config.toml
n_experts = 16
d_expert = 272
activation = "swiglu"
moe_layers = [1, 3, 5, 7]
routed_scale = 1.0
balance_bias = true
init_std_router = 0.0324
lr_router = 0.000405
vocab_size = 11707
norm = "layernorm"
norm_eps = 1e-05
batch_tokens = [32768, 65536, 131072]
train_tokens = 585700000
steps = 9117
Below are experts of layer 5 (counted from 0) of a mixture-of-experts language model. Rows are named router (the router's row for the expert), gate (a neuron's input weights, with its number), up (a neuron's input weights, with its number), down (a neuron's output weights, with its number) and show model dimensions 0-223. Each number is 500 + 25 x the weight over its row's rms, rounded and kept within 0 to 999. Numbers have three digits each.
Before each expert's rows: "comes before" lists some tokens at least twice as common just after its tokens as in all text; "gets" lists some tokens that make up at least twice as much of what it gets as of all text. This comes from a sample of Wikipedia text that the model never trained on. Tokens count by the router's weight.

# expert 13
comes before: "0", "1", "2", "3", "4", "6"
gets: " ", " (", "201", "–", "200", "."
router:557478443532499528491514489492500435503504519537498495528485511487439483488478503516494568507436463547524494517453511506482480485568490532540507525490489505493521482492541487478514518522535475506487518482549474510528504509499500513492480489512465513515484524491519489488516547501493521482518511510522490486470498500521583475496489489496499508510569506504490485498465491528538493508509475501549507527505515501515505519522505516502547526505538502501504513504497482478482507494476506511477501486457477492528490494493474500470446506524519462465414497495534485476455500471516486507509495496483553452502507493532494502506534515512440522460519470495520518488506475496504504456496
gate6:507480500491494482493507527503492458486502478479506499489514514491496490494496466464532487514531520521529506558447514475510536454524441524437499503515495447524500499526517489518547479555511471508490474503496490482472488520485483485465496490490484514538503536510492545505479479504436478457530509477525470488512492512483525498513500492499508552494486485505480532464417518485511513467510532523474516500512488550503498469513462489486483512525512519555525474463525516494495554473482485521524517499506500497438510477469548500531453493478467490477503513518521541555510461525488496513514477466493489500526477522539522498487522485482520493506531494480516490504544518555500464470521
up6:505500529484487506479523517511542479512466496476536553523501462516483505477460482488483503503474509507508502539538470512467548458513476511483484482495480472520488466486482484497515532558463509501514537520510488477536490507506492498475491500457512511514522531477540487490534515504515507434495508476472471550521492532522505486515508523449508503466501476479507522527511515496544500456456461515507533485496504536476453516473469571479480546486513459470512462454505509454507495498487510482515504507484479519488497455453510518511531443524533524506493462496509533510501452480524551509479525513536495520461546506502502533525531532478519493479502495463476500494504509511511528519452
down6:477494504513510520496521488501513530495514481479492486498501456495460505490534526534465558533512490478513507497484485498468512488477474487461483493516526501508489434528475505456539469509486498536516505480537536485473499559508507498461499522516549536488519535462455499485498516514493523522485496472543503515500471483506470485452511512453502517475503494559505537500472498517540511567528495488500490529541518465510509476479507500501477512534490580501540448497520520525495467484500515526522506496520496545487477477472517530514494509467510481443519496474540510467524485519463510535498506498482451498544472513494479511514532511478521548473497491446523518461482501489486500528485

# expert 6
comes before: " ", " |", " a", " —", "0", " −"
gets: " |", " a", " was", " is", ";", " an"
router:535542502496490488506524502500510524512527549520474459471492509545483461498541497498517497511500520492525493505441515493548464514589470487476510460506471530496509523484544499457520526505492450524496485496489483492511484503538517485491540475533470502490507521520503497519537526459480479479539461534459473520433466469524572469485526495503499477482525537532499528504492501539481524503486485512514532524473527504475488542492507467481496479493485491478487500477499498477498470537492527459506523521491495501514499514504503477506506502509523481485485501563469490484495506471504520545496522555524518478492477481512503538521486528497446480519484464517469508483466546499487526449492
gate5:513578508480530492471485484423525489508497471452517509516516486524487464474491504526466530515500488512460519511486500479528484521525517512508505480506526470491531531469514485515532512467440503503528517505475485506514560515495496473457513508500532510550487481508471499507499473475491539509477467549519496485528508513481533514518529490557462490542462493506506484501514517529488473467544499470512500560496478488486478460518500490524506502488521549511458538476520517518486487505503474505497503516470470485463486517525541466461517477504523481517502487505452514474490500537563525485530493501484504514466470512515522487529526485470454511480456471501483528476470495474481515483446
up5:506437503469461505462513493514503486534516517477512563536470489500466528478517523453487494560484513472445509503499535479514496521519475519535478433532515482466493523530528508480538510466526519533498532492493532464492459515491516538523524464535495535476465479507511502514511516563521518526540472474529457489509504475501492523487532503556491510488500503469489525509486493500473494508492496478490494470447497506514525511513509531470486541484469492523534525503510515522503485472501473487506481474567509524504505525492486481512492531538487531481481505515498526536497517491495516488481537461510480483442502504531463459493482506479501523470495482507500515475531540552499490536460
down5:498494506517539535526522522503505476492531480515476473478471541533511528521498481508485532536525522524519497499485472510456481455472503496552523471508484466459441476510493511524502517487513465505527482504483465500492484466488538491484469493536507532493489536534494512504490492515473470480511514525490499565425477503505549500457523474512495562502510512495513518507482450521516496452493517483463481488467474486478513527514472510508489488487493472519487506504535456530499492495522522491495515490491506524479491514514495526509504478497477491525512584492488485524539492468474498538478513457524528459478559515475520549557506503483494486525527509477541497493503455529487440488513

# expert 14
comes before: "-", "|", ":", "==", "\n", "==="
gets: "\n", " |\n", "-", ".\n\n", "\n\n", ")\n"
router:521495493480489478497519519507508497472487521527477485501469495487380507481525490473495533498551523572487482504426497507501469496548517520509488493505502471452466505476526512498515558498525519477491497544501512488530513496475488488491475510487469496519506496496470529499519508497498489476512527539493531476480521527519502512517507479481522531543544496538526502530529509511478550503527494486458476515531513518483458513519490488459505500494459445474472465499475516498516520485486507511425523528515506464515440461472458505468504502509503513506488465498524509490518489476479509483492541509472518530498511553506504536510513528504487505468495477514505518467474529484518515520459
gate5:538481489485460531501515480510516483531552448514518465483467508502479462478487468474494499494495475462510508513479485523487504482502516546476498506519486512475489515551493485574531495508514500499520509490509525519471443539504495548499487512479507529450498481454537539512501506467490475507548492546484493477522502503508480535507548472524535466457512479498508461477507478465475560456473496486499506500489505514490446498474490495476494504473494546508534527470489533451504507520474462520537467490510521479486462512497497521509483498490522498473490460509551476532561520499499501511471467497475487516468546473508524542465519478524505519514494498458485535498523531520506477508526
up5:467503556534523477503514513479533470510477500489436497492512508542488498511510491496499552507530464513466513454492522456485491516504484502500505514493527502510519493522544479467453497523501552494495489500499506492513546542490521486552512493488532484514449426466471503474505483501489484511491496494459489493482525489510506489508491491478502522522477535465558472540480500483486464487485510478536453561513501475509469507516467475510485495498494422528500512496464486498510507451492528500480504480491529520514463524549517505528516506489480524523482519495546499450464485454491454476505532519515487539498469481539473501499480516477509475471451519515492526520451501484485528506518
down5:482485464491498538477504481491516461468537570544512491473530482532505515502504511489497492510475477489511526545503482525516500495490502513513466581528511494474504513494480483499514474492486494502463520518515482494511468492474471491459497468483523501496538524522538488464483524531510487533454467530493492501500525516543522494499478531520509572466558555475477547464538537507519469492509504503444546498533510501481506504533492539459504485474520500530455466514465488515484485539530510497494523514456515493481490511531499496539471513520495505528470495490458496497492522534452504446469522511496510541527460493486495478485538465479491487497519515528480510498475476500473496487532